From a checkpoint of a small mixture-of-experts model trained on Wikipedia: 512 GeGLU neurons an expert, a softmax router.
Below are experts of layer 3 (counted from 0) of a mixture-of-experts language model. Rows are named router (the router's row for the expert), down (a neuron's output weights, with its number) and show model dimensions 160-239. Each number is 500 + 25 x the weight over its row's rms, rounded and kept within 0 to 999. Numbers have three digits each.
After each expert's rows: "comes before" lists some tokens at least twice as common just after its tokens as in all text. This comes from a sample of Wikipedia text that the model never trained on. Tokens count by the router's weight.

# expert 35
router:506512484503453537511471519520504497460492482518475536483552540497490516530493537517490504517503499454497505465485473507533478489543512529502501539474538496533520488511494492474493501507462498504517538515458528495521476487510496509528504533
down5:514514495486530506476491485536462476496454492528556504551509507501499517559548527487528492529505493551450542538502546435500459548524569507490460513530514478481529493486505535471523500476470545481516511535510550533520503489477465484478495491
down6:521473475512464449525476455457528435468462506486493525501561471453489495459514472509463505520546548502500521487516510537457503506532507559485496512531454486556515482481469530489506468507524468511532519500535447475492517524477488490494489476
down7:493532517470492507492474453452501517449490526504523448466503532489492517510476513485445478476494492485466470479501495466522487452513492461527497545498518516487489510520480481502486509533491496497489528522518519501504490510546490512487482477
down8:458509491507523473498516495493541497487562538503512502507484461475484480507459456482550541531537512506503501483504492495485476502491477542525509498546521555476489477480487541486448521477486451499513494545524477516532461499520517454481501466
down9:509503507494548522493472493561497555480529497480488480477481530496473486526468505519469483505442524465502463489483527482493497533484514488484490512522466484493521496550527489493516555493455468495508463499502488540483492533475465441464458486
down10:482499475495509489536509481501499510503542477513512510422521546537510488523463476518512485489490469510480513463516473488497533516487495501517485473501526486499518501501549492502510495492462502496528514486482505508483498559514494474490542522
down11:494511513477454500510473514530525540501448511528495530504471552454508500514510488497514522512496466511508523516509514448478514467538484527528505485506509470515508467498475534508513511552452532499550485469491477527463471496489471501502502469
down12:493546503500512511516508516532469498517486490495488482518459513539520517516505461528511503479528487504501500531474506507434527538489506523488536470489508533517520522506497513519521527543542513502551529484470481502501489488538479454431484539
down13:470487474510549528486500543525523528494478518458464504518485475494493550495494507473498499491481506473489518508501481473485498505520530498489533523472481525528471501439476465475553557519495462515499519491473455457547500490505477487477478502
down14:490514480529495543536459502516516430515471480526473485489488507503525484509498530537494472502455475490524482538516516489498458518474486529476518487475482502451507494503500560498527454497490526490483546480503515511486483521499490476505518453
down15:457469478505463484481524469484521498499496555488473494493497521494526523497496495533486476462505481518519495512534494472457503466512479467475494496477467478513524465526514525482464481489500497523489523523479482503488503516524477492467491518
down16:470494476456483449524488477506521505451526480493476496455510476464526494487440508523487477497499500501508480465451541494507517509501493452498462508474450534528474566460487475485471479497556505449506516485510514491476481484458520492505484541
down17:534516558518507511565522483525498495523475523521511485510478520519497521510518524482495513480504485542540520474497500489491491545503506487464539510487473520492487478504487543505516507517465445515513468489498545480489457524510480518494425530
down18:519529467496502514484524492477497511496493487512526472500491531470484466475508506540480506481481507498503511511463466531526483501501519511467498519523478515496496550483455468483514440458412478516494499488468479454495464490513521504528490474
down19:537520502478532505480520494520520478500475513481487512515482546512520499538471518453517539547513514471475527484515482468497506482478479535481515503506530527494484481506514519461488482487465491494499474542499514492486491483528527469486502517
down20:493511467496456525518511455499485475474494508462497512574471484501523481523506486502489499539539503550489493521523517518521493494515505541505510510519464493496484492468500471516489500541519493527499481467528505499516498472531467516510501501
down21:491500479497545503486493471507507487496500563478522513526482508468499499524513507516475499501520503535505447480538494457534520487497517462535483532524534503460530489529493508539500499505505506482470502475534465482529493514521492526521499494
comes before: " and", "000", " which", " but", " who", " a"

# expert 36
router:529519533510497520535520487514462477511494495515484478484494486484503481530536530487497507469456486496508509503452535499525539519504500546494449478545510483464523489506528533498487506510460479488494507541537529533538512517519490458474477517
down4:483523478519513487509477461523509446449498491524538495521483499504520511540524556470536480494518509545495485474461471481499466514521483464489506479497541488518529474524525496498500424422509514446529455518485497468529480493482503518479466486
down5:471493561541503513538491506522503538507492510471510528487474524501498502461499572513513454527532469538502504522464480478490533513529501511530556470508516537514504529533486509487445456542525500511504484536489495495497522496502502461516535504
down6:551529500491522441497509488462457481527505450506529521505483487522536501522462467508496517503517493476468506530500518457501535518471478534522508445503515516514516440496492549503468519508502509559485530485506510493483478481454523488539497527
down7:473526533471490487502509531505493494481504515464502539509499489508524476490504503525496489504503452464498534434510475495511513502494498498449467496515517534527445507485536524518507462528469513488531514486521530442527481465472490489525494480
down8:490499542519477497464516510526532524491452522461524504507529512488469496521514512504518480498507555433518526484521503517475511505554502473502515486492514541498489499525494492490457491501476511494495498491465510505522489492522483470476522517
down9:508475485476497514498500480501482462477468491498500491494494501518504502488470467487466472540460539530465467512480481448515477515524548489484499543468479497539526479496531501477493532468480488502504483518538521529551505496473500498488485523
down10:518509483471502474494468471486505468529487531475502530482509499495454503500527508517478486507516507476458549529503480503497484496484513498498495475548473448515539506512510467479522500521494497490493518494471510491499481521464560500517493462
down11:471476469514503481499534495458505484459515506512498477458512504448479469491545547499483529507490469453528473522492515495491470480508472501485498465482504536513521491489504483470462472496492495469519498480492497487517520458450490519521522484
down12:502505504486467539480524532487494511500499507479532516509504500520493486481518488475528484508533522500499534483531491509506500467513503504520540503470419494491463513499440524467526501491500478495487470499498573541517473509489489444522495485
down13:499500509558509519496511519499465492484486512492476478526545473489463516478494479476506460463521506503478494498534470520476459511491532478490522522477504468488515514500503502479525509481489485477466484535507491521469511470512517542498532524
down14:503528479508515495504513462514495544488546512505508505498498496523487464469507487502520482457472453511482522481534515478481448490502462495524447481543476488488535467507491464481507520458531518521490518460468494469519476530502512518473462545
down15:505512501492461507496519494540527515545501541511512479487472502489469510494509488530503523518513541484535499487510511483502507509501459487532482534521533486502480510494567488460476468509466503475503493557533507486493565475512466535492469492
down16:497500510530540518489520506486481521546519466474529487495511496499542540452513515522510507475509486472473486491493542509492494493516548508503487482522523451471478504454494492472516493503514522512459495515441558479500510497540538508530554544
down17:517513488552519470494528512489505529476536509505464500511533477512470470476474504517469471516501509476508533490520507523505567493485493453488454501440514511486491514473550513508477508484512472504477518483464491432533509527498548498502508494
down18:506531458475477500493498477514490498526510530496500434514496510467523480553536482498479461457521471485454517496488510475493515502542502490465485497469512543479498494460471531471488484515497511508469535445501469521503523496485480514522484484
down19:551505530511532475472492475468469498501545551458494474458471507479505497525488533454525507521465485490532476479503517533497472479516495472477451505488520478515499489523476485492512493501500514499471471471492518482492524507506493580536490504
down20:500487487506541513507504522510492501494520484540505534492454460500506522506489501518539489488485513524469528489493518488507503483479486502518495485539490531537527503471510531527502534480509503474454504511493500485527515508479517503505530483
comes before: "s", " of", " and", "ship", "t", " who"

# expert 28
router:488517479540504513504508481505497523525522471525461573517516526510499497534521516509479532486471506492461500456471506523530512525522545499526460491493514501479507507523518510486579535491475488512459531530501519541514495490481536471539499479
down4:486466523452488536516525543474499483512511426515502477497499545499485474494498533461486535465491457535516514486507490538541488488467497529513525555529539507522523522502502490523521540522546502480478484475495502513489487461508506460474551517
down5:503453496478521488496490481505544493512469501521457516541522457514494524505528506497467503518508494515466485537480509532534483551526474494512484564514508481486503511516510479455503498505517509483572530525448515504548451536493502507503468503
down6:483489537489511475487522509527468511529530533485501510480478435487499438535515537474491526553517533507514525522480495521492493528538527475516469497521524496505502524523522506502528512525484506514477517475510493491515486480505507464493494557
down7:518505515528539527490480522495518460532492510535536493538523484508522529522469496538499472541524547553533546523525507536489498515496520492493517496519478499501509477515519499503530538498476527474519491499516530516446460447504528468473479472
down8:512498501469558485499456505497478515447486502527465448497517508478502511435525543506509487481523497528513515512529507520501563491495499489484513499471496540463503495551498504529486499536498502548534533479490517515527512473514475542515479505
down9:512516506486519516507511531489509472542498542462489431459534521516493508490497530514530466532486512505519508526506537521534480506534527513517520486503512514480497488521489492457473479516513492475535433507437474510494553445496494543499549470
down10:469522504505538487470505539540483434522505472442491473501520558492508494487537490507534522487537464513497475464513521504499483506492523508520508498499493469444534501490508491506534521541549530483526485482488501499481515539515499488505541490
down11:504491527519508515484524512503497532480487503486502494521521505505517500441549430462524499547476514502512538499498482505487522498494479505484452551479519552494510538480517474517491499540462462478495502497469513532513527527514510499486517537
down12:457537518501505455477494499517530516550518510521506487479534525526537474536514501524529476489514480493494492501503463466521519524499515510480482479503507518480510491484487504483477505507540473459482507490518547508529556489473475495502504485
down13:454496524482502489501524513482517480506526491546516545535532487447491478509532514512527560500494518478508503491524484477500494492478458501513465495549496523517512524526453512491544521513513520460510570489496524472496467480488478527489514518
down14:521523522508516547475519464509462456492511510532495525471496501481484514525549506508521502511509524498436509497489501471509497483508500508477500494490441490478511544491457565493505476518546493514529544555497519474509489534498528525497461488
down15:496531471502498515523518440504547531471516503521495512499541495492481460511436506546502523450503494517486484502522497470489477476514467476502503497506472486503506474473490462531486488502521498509514478495462486495516474483526457505466503488
down16:492517457509514466511495550561493524485492514540537487509468489496498508494514508523465465514459519472490532520453463550489474489531521490479531479496517490497462470462496505495430464497504488499516481483478509501510548490512502448531510484
down17:501522475492462483517470536500520494525502475553519502525487501509512508520526480478473479554514526515454493507500491535460470546495457488461495493439511513468482473545539513515515491507496527501479485481484494453523553484516454495498498478
down18:514504456523433521499493481479531465509488522507487510544491519508505482523518526470508484536489499531519497467488492495530531518523492495494496489464483545540466458482488477463474522487489497531493553525507512513477482505529509525520485549
down19:498513456503487495467547573523468481505521505557522518494486477527518541465506493500481457508504501505499477513481546520508482497457539457459516489488472520521499514483482543493532470521523495495480498506470476481502492483439482474453502497
down20:527478500490551511504524490538494473513480497505510544524513505522454530504493481539508525507507483507466460480488498509472475516491520526482516511513518519509508477485504522495543488514519547510474514532521474508531527535474502512490509508
comes before: " of", ".", ",", " was", " in", "'"

# expert 11
router:504556479491485509524503508501502534503497499521518460482514525471493500525499502510458522477501502465510499514492516523545499466532541492461479509552512505492546530490500526497493532455471488517459484542502529505475497496490517470492504493
down4:528497472518469519506480550493500474508502466492506498483500479435466524489508527480518529491487534529489467455490510468504567509516565521495505511507514483490527464510503518475508492529507550476513504509516490486461521552485461516501494477
down5:527550506529527505541502486510473485551523485514514527486484551451500517521501520497498487563517513497536507498503512473477474532515479480524493492521526490466473479465452513500467494513565507519468502525464503483485530498496528496519503555
down6:491490501471479506496513508507518511495506506509451531535517541482465506481504500529461500496453493470493469518508553535527510530479565512542505505523479465547518516478504498461513563478518506523488500525515528483535488552520511502521464509
down7:554506507503482473472504501472495519512444474529531527510507497490506490491507487520471509505495513510487499502538470507464483501514513491521501513521524479557487490510508456489492513506535455529489568485490507493488486487513448509485499494
down8:496470537506481510459517492499493515501542474523485477494486514460512518508527494488507501538513510438536532470547527487509546496544470498523522464457514542479492472548452516470530477482458530524513511512516500491506501551512518517499461486
down9:494462511484478491487491471525456493495508462473527532513526468488476486521491474573476491536484483506524506500491496517549484523514545499529498490521502511506474502521507494529483525474478529502512518510497497475490533513455458540454528521
down10:471528461498468511499513477556489545504527501498486488491470536486494484498500481526457444510500486496513499520540514490464494475488499503490478536559415488512481512520452462492450476480469481482531507512547534502496509486472455488516462480
down11:534484493487510486506481486534523485486498502506509528518483499454480529494462499481497478472502475487496533491520505508485473511484505530492492477515456512492496506505518503536516520487510457500486477489489477514472506446536490485456564466
down12:461503507508519508488480531493516511491518511467472490486480501519507469509502503483535512501461476520482536502488513459458514506489503497500453520510553494510544492482524505459512493504485517500565531474505486491537530499515501508504513485
down13:484504534474534506506495496522512499509455505534503469537477501557518489529484485545505479488479501549494516488514519452486480458511468458499486520485463487483481472499419515493503501532499511539536466521467541523486504526487492489530449531
down14:483505471506518484482491489472495460531466528449549467505461497485514508454518523531525533476549528501536497453527486458508523509512518481534525509527517511495548541493541533514504497500489510541483526514481510514484501479477560479477479514
down15:513506497494469495494531488551493505495499504480529485512489507489549525525501458465459524495502467498497515452495486508484494513514433502518500518513516516481514525498519524519547473523487500508519541510497464487503497509514515548539491481
down16:483509505520520481540538475532496517518480514515459469491528526490454495487521498520514481479503496485514464516523504533506493470511475474505475468505505539493506525516529548433500502488540508530451476510514452505462529518482507509518488517
down17:499467524475471505504508519505493477511499508487493507533501513497478532523483471518498530526527522531514499519545501532508540466467516514480486452496514520473447489523505485461501485549499515499517452482462507507489515470448551533469505551
down18:474485472502460448485465465544496491449505531478490489458504538472487498523537509559543498482523506480512489478431517506533538535492536489494483514506565483491504492466501521484527528452513510506541450477510524511511493523559468467542498480
down19:502471482511467504476496528490469475500461508456464524505487509471507505470514489473522501519495466511492538509497538501517519493453450537468467536537525537465511471462539503525514496524491502538473458492512513470457497547526462484507473502
down20:521441493494470541501492485520546524495502472509532491490508558442519510527522504471511501522482508509527494507526541501479505535533503523489506536520517520507446474516489494497482507465477524495527518492480526492475542488539479507522540490
comes before: " the", " a", " his", " an", " its", " her"

# expert 13
router:481499500439474543531477522494483490443475512534478504485502519490457492511548487533464540496457482486490530515493521537486522457546508513478478502528553469509481462497466482527530573486463492525445498496543521500504459496490537471488472516
down1:413511515483485448511502498534488543486514513512516526534507480501493499496514465512500481451478523515501510499505450513485473513503535499517481505466487484483470486484505518500544518458554500522536534548511561509505543508500458499481484543
down2:487551490521467487463524542488498492501491494532488501479477463499454494500489482489480458488537528503493526509502487487506482486512522493514506504534472487487537474500492527525471481527492479544490546487490503511508473478528498486519496536
down3:485528480498498517490497479485466548513514469520483515509472543452495540426489476513505543475516522484485492505468515521506504547501523509517497471483484515448514468545471492488503500481472501511544491519540506513486511507500501481466513507
down4:528537486505486474486476480487510482470511501482530508489526489493476494499528496525440483535512484486505535515514502427473485508491513502462519543500497506503490530490492534547515514506491524545462572478502478468475466506468538478459514504
down5:483483495537500566525492518459529508502475513468510540503506509485462442559493455512464504538458481467471494523465500533477526495483458509467453475498479500523493509519465513434476483476517494523485529448509506499516555473479507505495513483
down6:515485524532503544515551539531533491496515460507482486514488525492499457503497531520521513497520525480476527482519513542464512454499471513484512470491483479448495488531486497487506505518489500493475462508542535491498471467507469505533488503
down7:486466508488507497474470526482501499484510473517490503457436493552507502508496505519494463509511484455531509528516483467490479514512534479535519535497500488515459482538516495479506496507498504483493525463496507492527493448519501480497504530
down8:500510515478494521513490469492504483537522482541454538483507537488540524507476495503506483471471513489528518514474472530528512530504490499526489488501497492488486490537503454511492484516489494504510463521480482508493482486496534494526502529
down9:509542500518483490483482516541534487473449531480494472495476478530505491523500493504494511513516506489459542502490454466529528503524498503502465483505501538493514482499499481490514502491492504480464472466493473511525485491499515495503475561
down10:533526484538441524443510512458525460484544502512482479517535486552521474493475505511494494502505523499486508490478468474513491519510481496555502504554499484502485473510512437532483496475477518466487505511513507526517505487508496503468555487
down11:510509515470486507461494513496492455494497486487449465514531433512483489521535486479514510503494513492476507495518523515511482459514530507515497512482509447495499492502527546512560505486506515455550528490553490511514543501497502482501446489
down12:479480479449483504512465497467490514499505528479468470499515485511532483496515566527509512494439542496451496558525473529446469507492512524495526459508537529528530504526515500516515523468516541514558513496504458491460485445499459491508475497
down13:500525523504529526487503537478493487500509490490534535472555498487506496510498526465470510526516454444497458523487491519481491527484504467520472485463468508545507463521510481521486523531488513517513469497510481529513477503524494494504527551
down14:454550544498454507514535490490525531520513480464492513518498491560510481532483513432502479473504490483529494497498514502517490491486492497500473494502438529465479489527542409510463509469475501508508511498495525472539542497435499480514498508
down15:519501535493520523531495447445512501512488515524510486540503513491555495481514521511513492517504521551510500475486491486490527487500507520542523469483487505508545478496515536484459536536437527493465483535464541506513520495536492534544505473
down16:464466514538462522468525524531507478508490498471522533501537507498479498517497523492503473487537502485484461471490494509472499484512554504444479498490467545480493522445524492507503494523527524515531513487478541539480494502505490488502521544
down17:471500496514468462461488472455514505469503469511535489453470521492505492494466491495498516535515518457459505533513512460482479476525462492528516527506544495486491520508473536492490487555476464534519493490436469512529481473526486534525501477
comes before: "  ", "\n", " Nominated", " —", " 1", " 3"

# expert 10
router:525524488536471489514469456476486515509465466497552463449496503480511467515524542494464517485488457432507535481470476487551560512538489518494483502505558454500505530491505504473521549494461494505483523517498511492502468450533513478488491498
down4:507521455495500494503496450490517461505486528473496522508493524512547519435497533498473457511473506480509463485510494510519453481488516498498511462485541501483522501464472492461464472508474499516506472494497530536486526477486510534467470526
down5:522497543497511490472473527527479524509520518506477520438493513516488494548491473498444502490472471493508523506456487512476529475487499505489512519492515459510498527530485484494539522482483499496468504495488496539503531486477517551487492541
down6:521527517480483504491501521541512482512573502527486494496489516535486488484503476524491491506507453513512471524468500514476512441481492492498535489474496495526485490503509530451494503499534518463539519543493492503486505498490476540483457519
down7:444497515490486499543523476490495516486531515478458528475482537491502484511525452496481504492468510522493488543480489502493470451466491522421514505508545507493480474532479472512464486510514474509479473522483451526500528527479475512514503489
down8:529490519514474514450506500435528522509501529537494515470472542523498458504489558498453476503519483486489483463555475532471483502533490524501488498478550524465536449537505509477514509448544530509498476475513442534469531508502506521527459466
down9:523514506496539496485463512498501530471507508556511474480543535517509509494478510456488498468512480505497520477499493495472481501488504505512493481482522484505516478461494482496450523491463497470463493531517473550519515463545482531469499529
down10:467455529521547495506496437539513486494518464472461472457501521496512456506540537461518528528500491521512500530495452517496491476503489486512507498469522494513510527455515529476535497494520499496489506497466518484518480536496524517484479502
down11:493531506475480501478500484554487514486485523498530498475520510513499479521487495524535526495513491492465465501505510504477503534516498469501505511521464454501486519458461500500499534503553511500476493490541501499489535532536533443523516549
down12:528523538501483529481502554461500498530524497476498467537465481541535525491521509476543479516506515513490482517448506488530490556542449519517469505493498480478463476520511493515538559493495510482488515530461498505478504493456512493553503496
down13:519446527541499524471475516526501505514470537488492488501485522527527504490493486499517467484490466498522479503483504473470472498456490516459447525479501465472471544528514506478508565495494491524541515559490519484525501487472467494467475500
down14:516513533572499516490488494544478482519536484497528525552491499490526546505506467492529501501509518502466497497517485521503551448504483510499501434488507489511505468529524478503465501483510492538481484483545521503484540504474492473490470492
down15:452461455486538478507513482478526549485402471502495518493462505515478502469481523452487504508509486509477488500469528481534511490490489488512498506518521500554487488487444522481495505481502511451454448465481516512496507475539501513499506510
down16:521525483498499494517493516492496508513481516511495488495493497506491491488456482489532448512460482504519454517445506469490462471533510486518480529485501539467422489496515476489481504499499528500503495488462505515538471485524462477538489532
down17:462505512457448507502501491464483496532519463531525508461485495491529488477516547509493482478529496540495567506507472553519492497514483468510516502518468470501522544504525556497487523494506439489490524479495503459545505506522526453477453477
down18:479473493478516469474519471524488515515505461503492519511487517516527489523507492464465526477530506532457515503507514487499538520510522515490494488494462442508523509477520461504432567467483480528528495470488498510530449489457512502548517532
down19:513465452485488523481562489484482549508484467494505518510484519529531484494469502516464523451498556564511511489551505464543514528475476495473513453501507493518527514493497512552514474477555518539496472506490514472511507488508503482464532451
down20:502536466476500513498512494476524506510558530534550470513487521572525484505526507480479485494477520517506521518509554490488506536512524496509531513532454496456482519498513499525499522486509516494502510540488522536535506483481460493453512481
comes before: "\n", " |", ",", "\n\n", ".", ";"

# expert 26
router:489509512492488504512483480519478528501509446499487487461494514518475525473507481496484517467492536462485497516513528500519535513512481519468516505528510464502550529482504519505497488465474512474496465496475559527489493483468513472524470486
down0:464467471432568507503481479494468507531499485503475498564445530491485482505513542537471523506503454485539497538446503485499485484504484471538495490571478524496500484483507516505495487484518504481460509473514503506513474448505525485522479520
down1:490528526507498531432460451455497469476552487449541485496485504498512478485502505489521521468454527541509471490517472489527505472508527512527487473535513485493466495567482514486505498496497484561525505498454455530509515508526496506515487514
down2:543503493478482532534489517512509507497500497440509492511512486525446478531499464482499502491531503490486479501496483502473491466533480505515519499512458487514527527444481534532490492558458517485465534484492504509492488487517496496503478523
down3:480526488519499504543502504470516515509497527536518533495490502468520533529467502510517497522485511517504461485490458452456493500517462447505487510504490521524481490487542537513502526496525511500530509500516461525475522472498497525472530546
down4:480480496480548458495488455490530472472503513515503467502546512446519546479504490502491552539471499476522509519511478513505437500551512520514446490508498504470522521496504520551534498485501500503498511476507531520497537516465510548514466490
down5:467533507523486484474471492516508471502472513506528485421441529478517511470536498521568468498500557491516488540495519507521496501498525500507530513513477503487491483508477557522471465518527517493501526504511539459522474555492501522433522478
down6:521480463485480505462498476520505516501519430464516552498474492475491523454494487514467497512498479496555482506438507479507501470513487514535491454500511488507489538541503525479488479500449535494446510490528515505516524482476491486491520465
down7:514499451464495507468483519513498511462465501525530510489458498531492460537523513500468523487463507511481487492480506484510534514502513511491493518526466478510474512480479487469467498493531511499514520487510477552485510561492443505497488515
down8:512554441487515486506523486458546483498480514438509493491491517493473442479463514481494445508510505522454519485529511536499559512491454490505510478509521470524491492510493485506537528511479502459486506500471490420513513534514517471521452486
down9:515440511462530513500493488492461523503495526495505460518494499484436531474510461537486475497483499484470474457470455469517554465492488520503500486506491516490524507538469557501514522513526469509485477461489487500485512540538498539497553477
down10:444526521500475513472505472488480517504492486519490530445521495516506516510524482523493520487513526464508515492528516497531502488491492518472535487499503460517488504479515502485438488525500530520469522483495534477521538484476459483491480488
down11:538531579507485508493484518529532484460480494549478520560522488453518551491461531488451506515514518505486537538502538532505499519487465483497519517467493499513536468494502503504477478484474502479489510477469499454477512472464542487523508491
down12:517522527508492515503487508483484528495478480510480472484545551513537493462528490507527493488490514463501508505493494504490452491485459553469456525487516444451494434494482517459491489521495484499489493535492520512495490496461479532472532446
down13:485481479485545491536532505507480515497519535468483497486509488431545469509502518524512507526510542494464469494518522489534467495512499535479506483441510555515488486475517504495500522506503500508502458543499538510521509471489514498517507490
down14:529500498512493474493550494499515457469460517476481499497483493510485496526493479500506497485498494481496493493485534506471501482520524554446505493465461539502512487457540477531504485471523466520506545499500521498466551462514461475440554495
down15:439459550531468463468488473474513494506502504520474487528541482492519480489460480490475514469472522508475468504486529492467485509495520476520500467510490491505509510559517457499517530486490512542446516484477506456496498501477503453515440523
down16:504513475507520500502478476501484528499504505514517489524477488511497478496551475474502497515539488496486493542524530548482490480465491512552515515501448515528526498480481545534555509510475519501507504486517488502469548476483500507487547522
comes before: "d", "s", "nt", "r", "rs", "ss"

# expert 24
router:494548519507514503499545485535512499520476441537497476495502468491499490544481500477497528451466482495496499465462513472500486485502539523498500482525495490464519466548505518486525517480492488468494503490499544541532482540522523461500468538
down4:461517537495506505475486531500517520490504505507519505491502531532520532492454461519474498529499476520473514528489525509496470495522509504534447495516498472503489486498502527492521472489541534466508500494457505490481483514481477457511508471
down5:531449518510555490506532480514479466516449499513511472500488501519503510541508494557525507483522522499522467539526505428474530540482498494527506469521496523508495492459567487485489482546506482464505542531503533525479508501467555492474505482
down6:550500545529494522491506538514503528481495465505524513478508500495490510491534532536549518510452478462554554491475516508480508457509469501521474521503544464485489497455526458476510486462513505451512439473488500469498491516526512476483500493
down7:538484481565478479531497475492510503471507455509517483504482493508522485513508510540470481488508494517516500525515500460456513506478552464490469487514477526489551524485493477506522512510501491479470532512530485479508504529507481480475494483
down8:483467553492495530490505476515488520483519515501523493466519537517511522496506530500508513482505464530550480490500490506525517432501531512524546474491539513559465506470506464481476539538502504564512460503496498508481519494503497528459537494
down9:459508507541482469527493462520478487505490501490467515505527472501497511558558540483515471497509511460506534526485544479511520478525470524565535543506516526493501531538500524505494520494496515463531505532503518473503502479529520482518490474
down10:482511509446451495464517472504487501511515494503502474536518546514509449523492524512487524472469497530487547514525469504510459458516506511491502554493501462504481503483465476467529453510462505472534499515477478500489527527555474501471513501
down11:520557502509570505537481557511532511491502489476451479481510486518499521472532488468509535481479502462488496523467455506498530539450546501518504490519489453507516548469473499532539506507516523467496498507447490499528479467515516485488456526
down12:504462519530458446492447502513523510470508505498493495531508486501515493483455518471513547488510500507458463499512508529503500497469496487490456472534498479516468527487485502526433494506493498525483531519496506473489545553508495551465504490
down13:494457513503467490521488444497540547475499477502505453499464522472524507451539537502498509486499470489502507495520525504496520487504554495496533436503519493478522503509446489498526469503523526514458524475511513477528549489485529516500498494
down14:470513498529543535488495518492497494485483522567507478493461492509483512503467518530474517483484537475554486541491491501505506476458468546510507467541490525499529481480506489566495477501493476469483485452451478481486498469487513508486472510
down15:516533503502488505457475508517444547469521479496518509510486544471502492503590482505513497545570495533534507461485462539507521551515525529543504511495505490491527502517499491482494508487488522535497530508473476466500506536518544509531475476
down16:512449487508525464527512515530490504484537507482480524452499489503519493551508484486501445508515485489534528505471512471525436505528455487491475492499507485522496536481493476461493440498469528473519460466519475514495497539459483502536529493
down17:492457452496509497429493575433490449527542451514511465454440460506480495496549451525493519534514485497479502481503457511503501497470525461487541492535511504517480519476528529494511519522476526487500484507479515504485535474514459555503513477
down18:479503503529461518554464523484509474531494492472491503451505506491504531530493463472488442470509538514525489493485527498486483457536544521498452482472500471481504493508495516443522494531482508518502519490486553491521461510540475498497487476
down19:496498474488481516527463561472526532510503506485502522518542504515509505520496501460505496495501503485521514456529495506493533526537545489523510489489448471504483436498476510514468496545502465527524540485505470513494522500550509488507522511
down20:542438510486472487476515493529501495510504473431488496501514521497509520513454529477519531502513456569491490521479518472493492490524533472512500540501477493525489497546472477468478497452487496482531503476509525485525515450530471446499506481
comes before: ",", " and", " of", "'", " (", "\""

# expert 9
router:515523500495506517522496469489513531479508489506497507488516558503467473494523512478483510445496539505473486515459474499556516473522526483467513461508520496475536516520518528484523535503477481505495540541486524528488482462470546494493516472
down9:525519512525531510504494465532504499516514533529523512443444517514494502520480509509500502460526497517457487503507504512507446498539509493471549527516466554508485520529519498514503468533495514483516527518492470512504496519482530469497506467
down10:495569488507519483537510486480535491511527513440479484486499473457467464574480529493522455500491486498526493481518498476531493481516514513456538474511514485511464443486504512516506537533495492493512502466476457518497486512507486513472480532
down11:505512473506481495486489450480537492488470515482515503490518502472504466503507524506472517464486519523537478460513525558476480490516497487481522484493528468493436530486477540465572502531481505496546460499464501511522487502477515494508540589
down12:464535510468479546477500500498503462514509529505483498493557517455501481514505457464482484523523477495539502501487531495509483516494477505430529557464462480521495479549495493507477449514500485515508536500492527513537500502509534504508521496
down13:539492498554507529491465507527472492523512495525493498506519478507494521489507534518504461504506481516529508524492481446463538523514476487436473518507491481478517505492497483484529506472480494495509484512523501542488478525494497487502483452
down14:506507482478485509497483456515497541462471515502528484482523522455515509504519485500530470460495516555493529437554511480480462501528491487513520450481496522505489443464468485485494480503508532487475490486487472527492505486512514489537502491
down15:498484446497490509516510504513501477494485524480471486458506503512443508488518515532543523524488492451520473491473506505455492495538489524501495501509531479486506477455513494503460497477503457468447488491491487491513508467522488538535549541
down16:489450533579501480536498523477522483458486486502490493480457491500505533501518488489521526484471482526487498530503485497438476483504468453536509496482513487496494478499482465457500490478511502467487446565452454512494484507516477503494484537
down17:469489504497491512513494533464502536505516518541503535467522489514467502518487500489524483506506498460510490525524521528459488479523479478530533484545493546500514535477507533508472521492499516494478515475486499529470473481502493505516515449
down18:508462494448529483512517467482528459463504482503529491527514489481476542477540498480514523534489502501504496499533481508553509523570488479541456560521483525511493502490521494512487502525557536490519503508477490470499479497497468519573529504
down19:493480457514522508520514471486551510521482485453494478506502546519497497546523472486555545477474529510480510483495498517508552500522496521500542445512487486510496537557492502411507507522499523523483488482527488448454503475493464474536487493
down20:492476441507489490480477450506503511462458499485496514509474529538480470538540440548487486513505469493523462463481472506515525451541475491506506510443474474448505462524461537498440494517446479545481506480511484493459505500449526487486532508
down21:465480465522445507523497460501454517492503479503509515490477500476483470493499488512521575502476556500487520490520532515529543482525502487535514513492473494479495492488502512494530515528485503467479465476528507486464509494519513481459505471
down22:500446459486488498471504469526486525526494464494463496489535567512486516507485475489483502489511508518484483440470536476492517485456524498501475506455486490513534533504531486523506522540486457530481520515492511500479533472509529481482555479
down23:491463511529551430501505551520480481480512517508489472492491489482460495479476500541533503477506530473469479500508472512550481521529507489487522487508510502438483473453469534510481517537485475497502492492509480528484498501522496503511488548
down24:490534488514535519551500472510490492488498479472512510493502500533480465505518524478491502500484480562511520482496475504509475490543513515528502492516489485505497477523521505490473529513501554517479521522497482471464493522527547496558505461
down25:544473474517515524458468491517509522524494472523515519501525521490463501501525489423543494531487467493507454485487486491515497494494496554506534439478456475513530516521514518473452489491537548516482466510504513489494465509527470495531509484
comes before: " by", " in", " to", " on", " the", " as"